{"vocab_size": 2048, "rope_fraction": 1.0, "init_std_o": 0.00835, "beta1": 0.95, "warmup_steps": 200, "final_lr_fraction": 0.1, "dataset": "wikipedia_en"}
Below are experts of layer 3 (counted from 0) of a mixture-of-experts language model. Rows are named router (the router's row for the expert), down (a neuron's output weights, with its number) and show model dimensions 160-199. Each number is 128 + 32 x the weight over its row's rms, rounded and kept within 0 to 255. Numbers have three digits each.
Before each expert's rows: a language model's description of what the expert responds to. This comes from a sample of Wikipedia text that the model never trained on.

# expert 61
Description: Relative pronouns and conjunctions such as who, that, which, when, plus pieces after H like House, Houston, His.
router:126189072110078146124124130157128110133126142065190161151133113055128140156153065139184148114174132138109114150163164129
down0:170099086146109132116079110081162087156159204115103052056070101101123124119099140207184072189096148109114206083093118057
down1:169141121151158172173164130121149105104192130094118114092152138177093120162125118076161095135152081125130133105107137125
down2:120200125133121165143118116082094166117097084169182072128107157129114133132169133148098067100137136149143119136125116168
down3:116069174102106143130107132147053139126111147137111143193091129135113132098167120122130125141174127136163203131124160112
down4:185077135132129151144153149085137146110157085090125101124105084123105174136111117137179098148086091088124143143105128174
down5:069096109159154178120166160140092138122085084146091117140141122166132102079096078109088126137189126121053126150154125164
down6:177128162101170093136121169103128119093125153108094178160113102071141085116139164145178105088069091093135158167157117107
down7:153128173131106128082122092196176134138130134069144112103131104089150157159173117132127147128109133197124136109086065137
down8:080085117169161201127130198122116192108099139075096132125165138157179160158170157207099112113112124111150134125149094133
down9:090176139183097105128154097078116177123157135168144165108124087106116099071089162172104165059091112152188119140083132072
down10:075116025153121151114084135093128083121122121108113107074155159168144137114163144142099196065134117123137159055130141158
down11:124128107165101143164089087134157166140087115097161071121108160130112143098071142142124102142160099184159107091158153123
down12:078100171084122140110078052175130129125115128092120161170119120184124172136103097139110163125090104138120090127174164126
down13:102160094156177171172197106189154150150068169142118139133111064116143138114117151125120126109135110117177139165129131124
down14:110158161135125138181153121129134131146107126209106123107156129125069145141084078140173141075142136180240187135188137120
down15:106136175112094088130101201135115165150167139105114138134069106139096108103118161077131149100130159182148160164142104038
down16:136180142125136134195109128116133061069141143103144139112133090189161115111117149157172151114166147120129192089134102158
down17:107091146108171143103133110124146085121092115089151068218158140093138114111122142142094133122132124088155089147096170117
down18:077170109112064120157136126135160132113122078161124146177051107116132118081141094117167114144207109131117168161093110147
down19:160087111193078138063128119144168131153134100102130053130112147192118122155165145161139163094143105124147112124123142157
down20:088126157118151169124122091166199088105066111118130130118107132105127141098139115133109157134116165102168085106096144153
down21:114145110150085144119126139102121188146148132137128104158191138123098153186142128132146139106128127100140111164134109179
down22:092144111163132128126110151101169090107102146145148137120109160126158099178167131155100155132108154134137084153148123126

# expert 2
Description: Short vowel-led pieces inside longer words, often before suffixes like -le, -tion, -ment, as in Mult-ip-le, do-ub-t, pri-est-hood.
router:124152080129060136118176135145140121152140131078158130184173101089110132081180070138212158058133131128125154119110154152
down0:041132111060093120113104111149163136096143097115148148118083139117099170087177087144052107156106154138153057116133154128
down1:177129131150149142156132139161086128168113107130100116124105114188114104141113113111111204096156125211158124103123073095
down2:102119085105123109190136109124155119091159140156171132144113134141077163103156097092087126085173094075102170163139098125
down3:088106065127092107190105116150118208127133099111127095124139093123142093108117168103131092086127120047136154194150132136
down4:160128172101163212129108111155128191169117133113145135122133135148185098129100147161089138099181172079097178124070068094
down5:148087136139123162161124204182136144089134185091125118125138109183022129121174182113123097147138070154123131117112081123
down6:073111183101109138169086189128104124157118105130202138149149089088142139178108165131090072096092082134132185149157130114
down7:158146144114129129103100073118126120137118154108111184133142119172146106149122148165151113168190144131145143140116102140
down8:124129157096107106087189104135132066076128167082121116161162173094103096071115176146123190163132117102104128133165095115
down9:167135164156139154167125131132117151133138108076145175161075082171067169137152197101146142125098085058127133118125203061
down10:224125095156109136102127090120104143154112129180180130085101181118121156192147098072167120115132146092085133150110148062
down11:126146135093096094145075118188124119189200150169123144111192157154197123138136139114127125134128094150108092105159119149
down12:102125084067183107165121129129132105113185059133131149134174162102115112070165137102117111147150152123136109124123113177
down13:091123123122148088141109096144097116090111111135143107154134110115166061101166179145187109144104160173085110196194145115
down14:105155137157132128098120133121139151137154083167101085141099135120119091132122127042128086110128170088068146109130121123
down15:092171098122213120157156132144068128095168111112073155098145108115129144140082071118101082106121138140084140055057164155
down16:099125198118122125107114112108151099122136161115085119104143084137157158117126119176130113086132128117155218066106049120
down17:192092123099084205150144202087139141105157107061098115126134070107101130091076164127126148039107129077105110186144094141
down18:109160117131167134134086153129131108162117120144157133135184148157110073188133095079100094133162112139118070151087097124
down19:172163094200107066156113161169156123159136105111151123153151134160112159104102085106179124107117066152077101144071086112
down20:167136158161109149134102113157146128115151104092131166103126134153125142118081173101083114116152123123146156069114135160
down21:081128115112155127099123079137117117076098134161143129112122141158157185232149175146104122168116189172157105082142120127
down22:141154091094135089055149132159148110110103131086188115163157169166157130087152100127101124102189078100138070126136129160

# expert 36
Description: Syllable pieces such as wa, ba, ca, po, often mid-word, as in unaware, software, Owa, charge.
router:098154046120102160128143103171162137100159138076188140175164099093142146146160070151174164100126115138128149149156149182
down0:145143137149038155152085100086100129149163110142146082152131090152077117128103181086124158072111139114106155117159113131
down1:056128153162135144199101148119080109129171148098148152131152106136118181160138118094135116168087116042109121143167104147
down2:169143089130078149163123159113166130151110100081168126099126084117083093156144095126124113096107099152119139190126088168
down3:094081100176111101098125126154102100119078091163028097176136137186202164161148137124118199121098146154119060128127077157
down4:156139130066064098173163147114152110157134200117103107184098102157148177104148161060121080155155121117123115182080118106
down5:129144126135168115144086100138127137119091170138190074073134089106155118097122088135105136081070158077176032082163119122
down6:121168098186126104175124155170133167131126163119127133128067094112115149143151166134073116155138097064138153187138195110
down7:154205112118165116092102167073130142129154138101158106145153126084103082100126104127135109075148131147128123109144157115
down8:120151182114166116164131118167121143102139141154060068117147134123156115175120103089138128144158133178122139172185086131
down9:102072088167104121153109122103138166133133062114105137119144119136073086175150110137101123081160163188151114100086104138
down10:139122173037159116144147107137135144148095090156101119107161078171097107194168068104148122138068098129149160135125160118
down11:189167134058171118129208068127166074189135113095115200150072114159131115119092093092135183165141132150082114103107165093
down12:069154125082082164186111132102113095150151109188150134155128118133082140146123185144103117155139150129189142100158081076
down13:133140152091118073107071136157085155144105142100157099126111134120143149181114088136116134086151185150137158149174189128
down14:124116099167144115119182135117123146121117085166117176065156162101150101141108161150169176184190118108114129109094149151
down15:150097118142135141161082164123104163159073094142109119111174092101113098083115127148111101140131147093067116141144133173
down16:083112138106165153178131094161118079161096085179133154223094112142118067123154120146153135211170111121154170158124150171
down17:187094125167131128132150091155079098170186168084157114125156110139086076115156122183106098102145171108170194090160128137
down18:210102099162123056073112106125147086105148099148095070130136091137113175091138111121112152114061191101130141132130117056
down19:119087119111148136153165099160158136111031053093109078138094124143157156126150114150111137135150147165093051118080035096
down20:117125125184111101089187103068143100089143177098138134134089073143148099165090144148152098128128121143124182098114078141
down21:095161096113135168120183174102144088150161134116111113098111065164088133117191133124143122156125108170103158115097137143
down22:092096132082094192165081142145156129121145166145161118146132162141103081139175171140129148156110151156070106114136133159

# expert 57
Description: Line breaks, periods and closing parentheses or quotes ending sentences or lines, before headings and infobox fields like "- Born:".
router:110139098133085173120147115147149129119147139081162124185138112091142142135156063125166139109146098151100155123142139169
down7:182049163177142137173209137061118115127100122157120134087165110125125087133141109090122063139136173163091166082134117095
down8:102165121161131135164155133107146149137148151095186144187085108145155139169127089155070148102099137182168115174069182174
down9:177120101163104094046148155082118136141147155159161107123152081088067151097146173185134136161164087136154123135117154179
down10:145124099116147108116134109103132100146116118101157132133084175142172160187103128155143114152132148054209170148115088068
down11:089120126131108080094143114116107178107094100129125103103104120139129106129128188097136075153139144130106130196189107039
down12:090156124145109098166121071095135108143147081065134125092062133117121152105125156159161070124132085087191147090160136158
down13:139156117107148225126176134187137126125168131131129099133130139143140199082109116082160132131172120172129189094130138167
down14:158139093148151130108138119085076140183158174087100128142204109137179170179092130155091104180145135151123128156103125175
down15:156102157166134149124112119152084094103061192087144114094095117179106148148096155115146040105096104098133141107198087100
down16:166134082145167102126038118153156136102162141104139133098150143096086158123144127126095127161147131094144079175129187200
down17:064103149122169124119107146128146074117160133159097119128107127118115099114164149098117177080100164164136108164131121199
down18:110171122143077186110162093165121110107159107084174100144116101156131090142079080069087077120112170160068151130071140104
down19:078163105096152148123103144115099115122165179105116137120099128157111130141167118092137150099162146139076128120093095092
down20:094061116158161197146122099082111135110123146083103075182105138146113089062127061133139099078064158136164077112095111133
down21:107073162112163096103110134141140118140146085143122128136133121115103084123040127127124118118130147107161133094090112188
down22:104106157175091042166139112080094104147116139124121132147130116180154107084128067147090111104127129122111155173108129129
down23:139048118112104081100181144187131133045096167126132119192108128161112147165103141110097159110080133103157083168133121103
down24:116172109162158111169122192141133137122170198119128137110120135087099108163107167103190126114146104155103080108180115125
down25:145190102123149078123124141181148130157154181124148156110212071166135112072151096103127113119136179065181110155138168101
down26:112196155151081095050097132143102136098167105086183104141125159100059104126133108151132086184111128119119088104156133121
down27:100206142126074143158152135147166125136103183137138110146125109139110160137154181082080130070098122109115124104150076138
down28:136089170149167150109090068159096121086045150148111142135123174144097062176127111075125156173186097138142190102137161139
down29:158160116116161146126149063091101123121102147102114132136130191111122147109122161068105087080120165050099101144122103164

# expert 28
Description: Opening pieces of words after a space or capital, such as count, per, bi, qu, Com in "Composition", often in election and results text.
router:102158065111093148129149117170169146103161148078187133173153087085150135144156074137159153097135109139108157136149157180
down0:122085125150103133176114158167124109055154126095162126114125100138162123174091153114137139149096114150138162177164087131
down1:054158197123139012167126127125169145101113085168119163123066148128119117078157121085127138129117113143144129125104103112
down2:087192094157150172149146062161125100166154120127185137123180081162122132152067080130172131159167099075118112080193140147
down3:111127148174114075124134173106202134144129077148164097113100135149171145160123124123076115110106164109098128119109146113
down4:159114161094101176052120129122162087081107129129106169135107142155212132148124168110123114148119187092129134106151158158
down5:141064090131147176125122131118151158117079177148182080112135146110194176101164162210139125141188093217172128094132179143
down6:131114129174131110114118107129149119150147166145086136099184151168118108136111149092110204130144131098105159127181130158
down7:101079137127103109108068167118148102095157098168094184068152142165171142145110101156122129143100138127133201154135136111
down8:148130078131205080132125133111079125145116130185095141168142129143095071128138087125148136153170187024161110077168153154
down9:060137051138180132150156161125041135078138123137085152138117148096192171147076164135077139102152090116156157181118114088
down10:178171155164076112087211111162128179146097144133104092112053157089105115094103103147125111104122086102151186193120153137
down11:141135133095099136138162145132140104084077092119052130155128179109153104078106079145099088113124145184142093150161133122
down12:093123134131142122121103130132130170159126110060127141069092122122115077117190141104166118115107176120135160117161103148
down13:064190169137151124142147142087138121112139111035168148173176135117118051172172114126155155100047169140124178133162141067
down14:111160143152098139134078116121099153063135113132128087162127136123125112104106076110104161106136138155091158131115156188
down15:106167063069158109167120137165095157156133183174116155088126142092142167045118147084146154186115108140146119080101079161
down16:142165116108135126058174180142077114086128137140130153066142104074107146153102079130097153101130163175209177139140170131
down17:147185111113128054134151123108167115136217143089149096155088122085128136098170158180124137136081095104144162154099107121
down18:149130122133167137118122093097110143109098126193160075085076152128103115179084122089140119203135143098146114143098156153
down19:108145117097072152058112138097087117129071075125115070120121132125101100131091080089159129179144158121114147132153097099
down20:100099136080149075125120127068081086090104101169158110119134125169161130142079116138151120095117152072115145160160116084
down21:107116180146157150144128183096174097087126112153091084110128076089080181159119153097138112146106139124137092151090084152
down22:090129124124031127082140150114132086095120177136153160239148073138178140140139133110130135129118131142204168156128197156

# expert 47
Description: Digit tokens in years, scores, tables and labels, such as 19, 2017, 1797, L1, R1, U18.
router:112169076094081170138124145140159141101154139068174117133143101088121144115179075146135131113156143103105133122151131170
down7:165155040141074085148106139165067120118085148163141084118089142085111126141109119140126151131157163102107091120106125102
down8:143124097120126075110142127064091162104131156099140152092137112135112158049131125088098195178115111063094154113112135130
down9:094107168137102140155061126118121149185182181133157159078124127125066144133163079136141127078150157147131106154173115121
down10:129115048145179087176145105087137163101072087166105079178119118096158141163110186107090119137157083143133095101152140142
down11:122189121119146147158154181138090168124148148146134115068169125114126187111179169121153098149125167062123120122108166132
down12:064144146183173120121114091116077088141153126182165157180112147118152133143215100148093141156132154161063137219108144101
down13:134131113139164060105094109217156094129161136133150202109112131188191128141093082174093149172121153144161099123132063144
down14:144137121121120163120112139130165166110121169132108115104145206120083079100137154088101113128156113152125062110069214117
down15:178139105101171117122140132139103150095133153147169099117146128081067133125152121147106114183125119066135128157135123151
down16:178121141132135137148145119116130169126160136139121155115141112109091189080178142125081131075155121127108107149152170156
down17:058100119115127106133139120123104140140148148122061144076160146117099089218096066133117213109117153108146085090140185097
down18:215240121103098103153132140046039135147129082114097135078097160135138141098124085103111116096121113142112134121056134164
down19:122079127056157139168081152168091122183101083152157161123188137135133111139165114109138098116118084111205124127136132084
down20:167156121165105150169143143089100119127178103146162104113107112128135123114132140161090126128200146110131092162082105103
down21:113085110099138110142151134132174139148160080148076144119083079111139118163112151092129109133175179109089186163135171164
down22:116149084205185143091151113117099127110102115168093125161119142130169148118158088152098127116195141144178108146129167139
down23:158104103141111115149090182164120149147071147105109164154139107125106141101112139096106167127164136118151140177135135117
down24:172058144137153088129129119137119083166146120184115153098130163136135098089101142136125130116120129090174122165139120087
down25:164107149179137148166111094155099105087125151139087114055124122118081149217193100141089125035122133144156105200154079136
down26:107117156149109173123113096182166203146126167071150136128134174079085118049134114124079111133118113125117112165146117124
down27:122129076115134160108099138137165127096117133144136127125174122122154132122110171137169154136148150096131110084160153145
down28:129138161073098101156135104134185148109105099105175113136156089130111084178112097135108094114108096118125171104147112083
down29:157132153118101100104134125069133136145134126110097111124138077180136061143125128122127123094107159180145112162136123121

# expert 34
Description: Opening parentheses and quotation marks before names or years, the é in names and née, plus blank table cells and score dashes.
router:093109040090089168106130115158168161084166164076183180184156070090119151125121099165175122122151140137102115145144157153
down0:169138131120145181123073134102123171159142083112163055082124119112131092073095123165127135103150101043123115165130192200
down1:155142167139189114125125101138138137143109113098152172099136129114183155149129128135138161134126110138123140149125109144
down2:047152108164114102171182133133112125149073137109122092122153109096186127134115151187107125118134146099099145140152177070
down3:147088117063100130089084095138084101106109158133136153166160149133168149177202094165119152133142155170093189157108139101
down4:144199101122156162125139182163111142149135144122144136088097100177167101102160045104102131100172109175157077125094171100
down5:111106114187155199172140139116103171135069177161062120088139089133113097107103116127137078100165073149119112132172106162
down6:147091144122116137145137138121163137143146160121117109121091125082142124143132159120114119175138171122129085242137161090
down7:136152161108147125097157146185156168178110189177149121117101119159143180160135087132161097148136149100165119126135123192
down8:136150091186078157125170130146088089160123087139139167135129079096085087099113120115079162126124161143157118064167086053
down9:084175072114130181074073140127135160117172180187114114097107093163136152135133123138154144118129181137130186069134200086
down10:102156126195148125086097109126127119165107095140154111171155134115165130130092118097122134176124132189080059115121134165
down11:088128113167126103153138112086120176110140090102112137120141142144116119145133091153230082150138132146176138100116078133
down12:120119133080075142169122136137150090173164143121159119121153149109129159180178088148162142166092114148221161158143182142
down13:193150090067098077154160107159129147071160131085094155193113105090130160111157119114124078105093142123078130160108122103
down14:097095122140126152127159131086095158140215094153067109140111135201104101166077130134113165154107109123126105152108109125
down15:087148091133113065139118115167112169089107085125209143170148143109139134114090136081193092124166119158111082090176145155
down16:093124161088143094110095163130050091104118088168124103140082130122072157095081141135117082130101100082197119134100165125
down17:122191159108086142153111124144151131152170112103118093078141147120033127119124099166135122148081147121148151074132144156
down18:101172137079047106156159093149121158128207174074150207170190092087104106057095064150113097112117103153125131159159109165
down19:104117160166109121164174142056092115146137131144110195100105105119117137127088137132124196134166127095124138120135074093
down20:095166135119148122144153067139146115153126139128132150036083126161112159079172120177104114093043131094096133179107143139
down21:136136088177149121159111124109108182101092143073148140130160126101143176077158088068137063124097141091101176108114142115
down22:182171146143168135119088152145083158128123120141177122117089153108166159114142188154091111136146153145142111174135086088

# expert 45
Description: Single vowels or short syllables right after a word's first capital letter, often in foreign names, e.g. Rule, Rupert, Lucette, Guo.
router:116180071112106148170127118150167179137166175092187081173120069107145159159134105160158109060124104124126112172161130154
down0:158120162123110155166067118116077129126127113174140204160148122107125170153099093184086197119170112128134073165053076151
down1:112109128176096070180068116113162133137139083148143054115063119131123127118139156091136129118137139150127132171149142141
down2:157162184177123157132120096123119178128120191192163155147127109144129154124132093131205086099068087145106096159140178111
down3:143081130151105130152076145155102130120092106131155112136074136172158115112087077111109154109139159147085183084129106161
down4:148093099136113143114130096068142132144196063116075132120075118131124148124088132144062077094164130143111185155111133107
down5:131122052066216132146110114107114085046114171124116153132129154186166194089123112094165136092164096079080111115172150104
down6:160115135175125061095105147098097137194131101152076141114156126120165060141093121110102133133110132167104146115164068144
down7:127090127113122151127111160189127176098159117169158146152135148143122143154127090147110167162089134188168123113157078133
down8:118154157122137147089138136168086111125131137140051105126125137144114115143231106139150128178136117145134116117146121125
down9:142162113095139160083082168114100137100159183134145117150088085075109067071144128173106068095146184126187077144111076153
down10:149152124122100151104155152149120121098096142157099122132141118057083186151118127105184124173142166142094140128136126051
down11:154186156179099131162155140103152158122106146158116145165192055154163182135064134151138171105111151119151128169126120145
down12:078117115088089104166123109138084185129119063120144146163069136092130111153100094153094130141091092146143108116146134112
down13:071147142113087143077190161113125108112141145153137140138160103089163113130082125065162155141163076147143106188158172134
down14:128164107187137107133167147145137117117111129137130120113129152134148198135124180160138131115136106112074125059186111125
down15:158098130140162087119160132142100120150171091117157121139143107164130104206126118158124215052109082159116128055121131149
down16:092166162153137129097176080080118124135183093145103165137138099166105086193109070110125123071164131101160090102133108089
down17:149150122086148144137174105083109205168145126126117125158143146158167133114154097102169209122110118145109136157107133161
down18:147113142068110166143139182201081186137178153093121164084129082107106157138165090132137146089160131150195186149078084125
down19:072117127107108151143188183120118117114121126144095158160145127096053108088169161085076225140135115184166180112110116129
down20:104087086149177096119130138144097194146103142150190196101070166123100138161180116114120130107109181123114048091092086105
down21:143071134136147122159106109120110095121125095139144104106118131113123156140109096139106100106118127106102151107113153126
down22:116076111139119148092108163116115114134112144178122126137152087105143107122089123173086133122072124143130125105193125064

# expert 19
Description: Inner syllables beginning with t, g, n or k, such as Critical, Together, Carlsbad, hamlet, often in place names and foreign words.
router:093095055134112156135131108174176109089162194107184134175122115061098114152139097155174147109121099135100146128117151187
down0:154126163141188082094153118125116158180136169078138171175123162096146090147135133083093161097186144123155146152092115152
down1:153079166066175102104197141187155099099143089138145168102121125133155117122057048108112149131138162122061127165092129144
down2:111108103135106106109149194126120101133103121141118158134161111165144106140098074115039150139134154071110142108155059056
down3:126151094104135086092111170112125096137152118150170104136125127129128136146120170116092111169113055121117121201126108154
down4:133146103138158129110147112164114133176128117153112133128118136076096161094074169122067058109093103120127082106199128178
down5:119139156147131077107084159073182123133153120102127140108102070127131133134160123093127153108118142106109125146089170150
down6:127136139144124162115128148091142120176093118118105138153161148150089131109104087096139099114149119134171079180160106135
down7:081125115123203154091095147152164160152167151093109147139153097187137117139115151113089119058134032171117166054130149138
down8:166167137156151138121141123199144156120184189146120078086162158142103104129112087156132043083112141165178079125102060128
down9:133110183074085171121135109100128173133081104151148175119192088160121128149119165110125108124127143100136077138095163136
down10:133155134120071135111127144127161159135084156116171172140127105101088112146107144047121132080091145118116118161142116097
down11:111130133087160124150112163157063122142153169092077094154130105101142159111090131155164135135109146180168139144113140116
down12:160132154156128140108142133103150105127096143124123138125144173103140156162174121130091133127177147113112124159134114116
down13:117138123087107216160185123113080117125150146178143129049156152136169116086086112142163116112143079123124127067127129112
down14:130189124178141158108199061156187155164075161095094098114115113185079149117134127125150111163148139151114156056142131093
down15:116138137152148061057128093104151132128178131115126130121150145093125153185146211123144079074114134210111124188098149159
down16:142097124096122134153137166116155101131119135209114137152140098161147092158138134123159187157130135166142132078147129105
down17:185150177140151188121144105192085167101134091119148135078114078147114141116153122146064102119098186105116123131131162105
down18:131089113155129144134169091139215165101151077163133143133114097145088145159149133140130171121088123137092124104111157131
down19:087107130127170120120138089133145078139116174173128187081120113191163155076090027161146126134096155104146107138174151111
down20:114165118101088116164138149165120144084207180116159141095107022110115103137125098087119111173055069121116105143066186083
down21:057129138065150057154102140164107136106076154152139114255133117086176078099205159087108082113116147105115150160166171134
down22:129093175096116132192154173177151140113185175137089175161131156136121150155128205167151089100107122142146143103127142122

# expert 27
Description: Inner pieces of words after a consonant, e.g. "av" in saved, Slavic endings like ć and ov, place suffixes burn, shire, ton.
router:123125089132070158081142102156174109090176132124200081175157071090129128135162072112163154091111157132143140124123148186
down0:105121106157173122082116143114114168092127152159095113159077078094121142188184118140105135189156094104110145049127124111
down1:134102080119149174090133123099160090154170157143102095148146112101104159079070102091141179124164129155108141089139105112
down2:151074202113135091115146115175111113150088101129122119067138098157197154150144117155130109132129104121092168140159097159
down3:156110119057204078125167064114092145121163144177136114115111123168152150117121133083118180163164129110137132109111147099
down4:176105105088122127120102135150158113092171098137176084143124164107106119038182112113137092123108144137098083170125172072
down5:115124083118167105146162112103132120118077118164089090098149177161148135152162161082122163178149197106128119128099078082
down6:183081086129162126101162092100099116140125105118161074097116096086173126113097068158132119159120089124092137091204172178
down7:162098122181121143157061113120178140156155113151154139157150056171048127079119159149116122091141183152134202101129118134
down8:149148194113101095134122073086123114142160116092160154160202106104097081099127108137107113129118181127064119144163176064
down9:108087099082156107136113156146130124111147081134168101101125119103165075131131084101109113137108092156175151142165146161
down10:160047135156108136127074121052101128143051112147132091133078069137150147183088132125132119154099168155121133102111180161
down11:113109131114143149084148147130105079123093148135201210092092059146109150126108144110134166111107209168128133121085082165
down12:098166135148134110098123136114166161135094109083094157141175095153150098064136160136100132176070179063105086189098129171
down13:156079159170190108068188117185163124115167112078167146129108194169158106146099095096124146116117082178076122160127146119
down14:095175183114134183122090128129125126093198160130094136186162181175171165141141157151125137119121206151084191133138167124
down15:155146176131162124120138138139141099109107054137112184181154197104098237141154094121099175117151130122120124132167092117
down16:173153120146123038160169133124146155169155094157128145166109087170175121080122119092098102130091153195133136142075137103
down17:142126174105100167102167124153138113144165135162133085159141078073123143092116107127130119173067117085075171127065153118
down18:142153110225114175163136112074067174149175106159120162155082129118089174079090202158158108161153077168127120171175129182
down19:121116133164114110148071115142157165089132143163149135147090121120138116097202086148110094115081121079091166129117100180
down20:104197120132129151113123102091055164201163088099111163145162102145133152148111189155106121162105126121100129114094166155
down21:129039136077113072107095168100133109112157146100097097118107145141103087104167156192115118109092122128097086096124138095
down22:109133189154123123127098113116070075121147104186115123122132077068134045056081168179173069134135119169128120153123092191

# expert 49
Description: Pieces of personal names and words ending in y or apostrophes, such as David, O'Neal, Navy, oyster, spectroscopy, easy.
router:104158058111090147123149106176161142099159148074178134186152092080145141149158066136168154090135121138122147134147142175
down0:121127116145079101101110073057106146131136086077137117048172132129162091100152102160144109108071131196077101147111086156
down1:060141113141137111148170129059166175129121177173131105102163172131171106099101144077112178117182148089079065103112120135
down2:106142137180072113149102108145126155046141143096136182151125121131091130136076092157146129155098073162132090111103153132
down3:168100113104207146094099121124118058095146180092168128144101165157135106115141140147080116114163142162145154151132102130
down4:114186121110141167089143124181143194100095164088113166122160162178096117135146182098164104141089089144142127154113168150
down5:107154114144151071155193118087201122128121149105146105124101166167114077098111083116141118074083083072120130085132082111
down6:133129169137104145153131107128079165099079181121087134105116156158182176155119124143165098109130172138148062082145095100
down7:132151094121057145121138070152146129157155144137137080151124098181159130085148094110129122158102124111114098122146070105
down8:081133107087121188115099176164151204109134149099191143158122104111145133154128114132173209115155104122101116142175163123
down9:106108166063149166140196137108136119058083118127108150203125098083067130128105150136137156085103124104145145147183145160
down10:121157150105107129104131126112129086138153159116089096116135133114106118109147156166166189112183123143104119137087115155
down11:121177128139146116177125093125161092120127115079115125189130094152146132101118119167106131137120056105123076096143152159
down12:158140131046144138083099131101102119182141057138149169114127153078136038149143120114088153147145141077096103128156148175
down13:180094147126188189117127134175090145134104129110083122125142115110150080144133143108121066121129158125107068155131088127
down14:026130109172137157072201169155178116126102137107028127071108114131148139180152125110101097156143057148116110076188087117
down15:171110122138089138139049167080120131149124130186094138117105146119123138147135169128110157175099117141127176102150128067
down16:153130146083116139132086110149134064115172154145142097129095181144114151112179093125116108157136121118158093137118151142
down17:155086133116165134141133140217140068132107146111115167133131107131143158097166182137149105133118094119081091137135086111
down18:181076148146125167145105125131139158194192118121146131129087105141073186116128110072114134128153147155109113075141110156
down19:130053101126079105098163178140111152155170133151126135088148153134116145113172143138113156185121135075097123087068122131
down20:108107144147117167138131149110130160202129089071089151126127151099120157165169121159101053155105155136135192147166095127
down21:142079136146169152159072108106141133110152198107130171167170197098112137181132131141138098182098119131183133176151070103
down22:158096086104148159124101113107164158120152163149163143152123154140136116118137154112120161103111132092150079153154134152

# expert 16
Description: First pieces of split words and prefixes such as pre, inter, im, st, part, plus digits and blank cells in pipe tables.
router:104156061106099154131158108171175140105154154074173137186162095087150139147162076138162154105130122144108148139163142175
down0:143214097214148172143112138103121137108095110146164144106103122171063069089131182138135099128136108132069036136135134105
down1:102161073119063159111052066209107119143123202142120113104139143137152183128079100145145088109086154162112109075116134122
down2:087092109083128136098110180146119179114163091111109135109149155097112098108174106095169124146180084155099127113135121124
down3:161110064119158161145125120177111129170154140103117146065115126129069143173127123148111101100067118135116065094141126161
down4:131085094180162135111103162111115118136142091171123168136156175106143135083177170147122143171089159168074150142169174141
down5:148148171176165136120127110169097144113178067096127128134144103154133122109136204125097106150128225110156103122151121144
down6:226056164185109141101173162115124158103093098132165150133113093112127100180138086139119109143062114183169117103117194135
down7:103137157114137154099217113083130115163084119099150119159112111106130083164124121132125121118109115114137107127163182136
down8:160189113105122138055087137047158167130049177173169063105139131141114093145117091116170188125119075128110133135082118159
down9:092187124130127163114137096153136139128135101087179172150186164127157131179133096164144143094114085076163132034140132105
down10:083188155141152125131117162106198091158089134100114109050141105117156088112164079104130138123122096144171121140103172113
down11:152114177112138139131086126129082109121137097122111173086125140112159142175095105194095156115103137104127094135111170129
down12:137167143103162124097182177121172131078155090126152094122143095118101093150138060124080108109135156132149168212117138136
down13:056138152087121147149157151144140129180142140123106148083139114132150167146105143180130135139116116082156109133108127073
down14:083172105072149098136140107179105128094145096151037127138134158146206121141124118120119175141094099122058122154080124172
down15:076117111109100076124168133123130148157119086136098189113076093124135154135172175113105128067042133129162100123150114106
down16:161157078184154148125115156130086143153105134190083140094094126167145176078097102139113135074160107159077137119053147095
down17:164111073127138102122151156157143114103132131107130104081200128138171095112151175125151172164161131169107124133084127138
down18:102120102079167107046119082083133140074093136198141127123149159079139086129191129166176083066099109151050102092126130139
down19:138159125118084145118080170151126103182131133102151139082141137092105093109124125120142069061124161160177139137172123093
down20:119158108124122149157121161101116150172161101130086127151041089130108124114171171116118114124116148110146087125072158095
down21:164137154126141126146088170111049103105147134177136164114154142121115136123098128233123111105104144098133165062143110146
down22:155113144093104148153036092126104124155107103143128129132150152080087147116110085167100154102110112121153181241124095081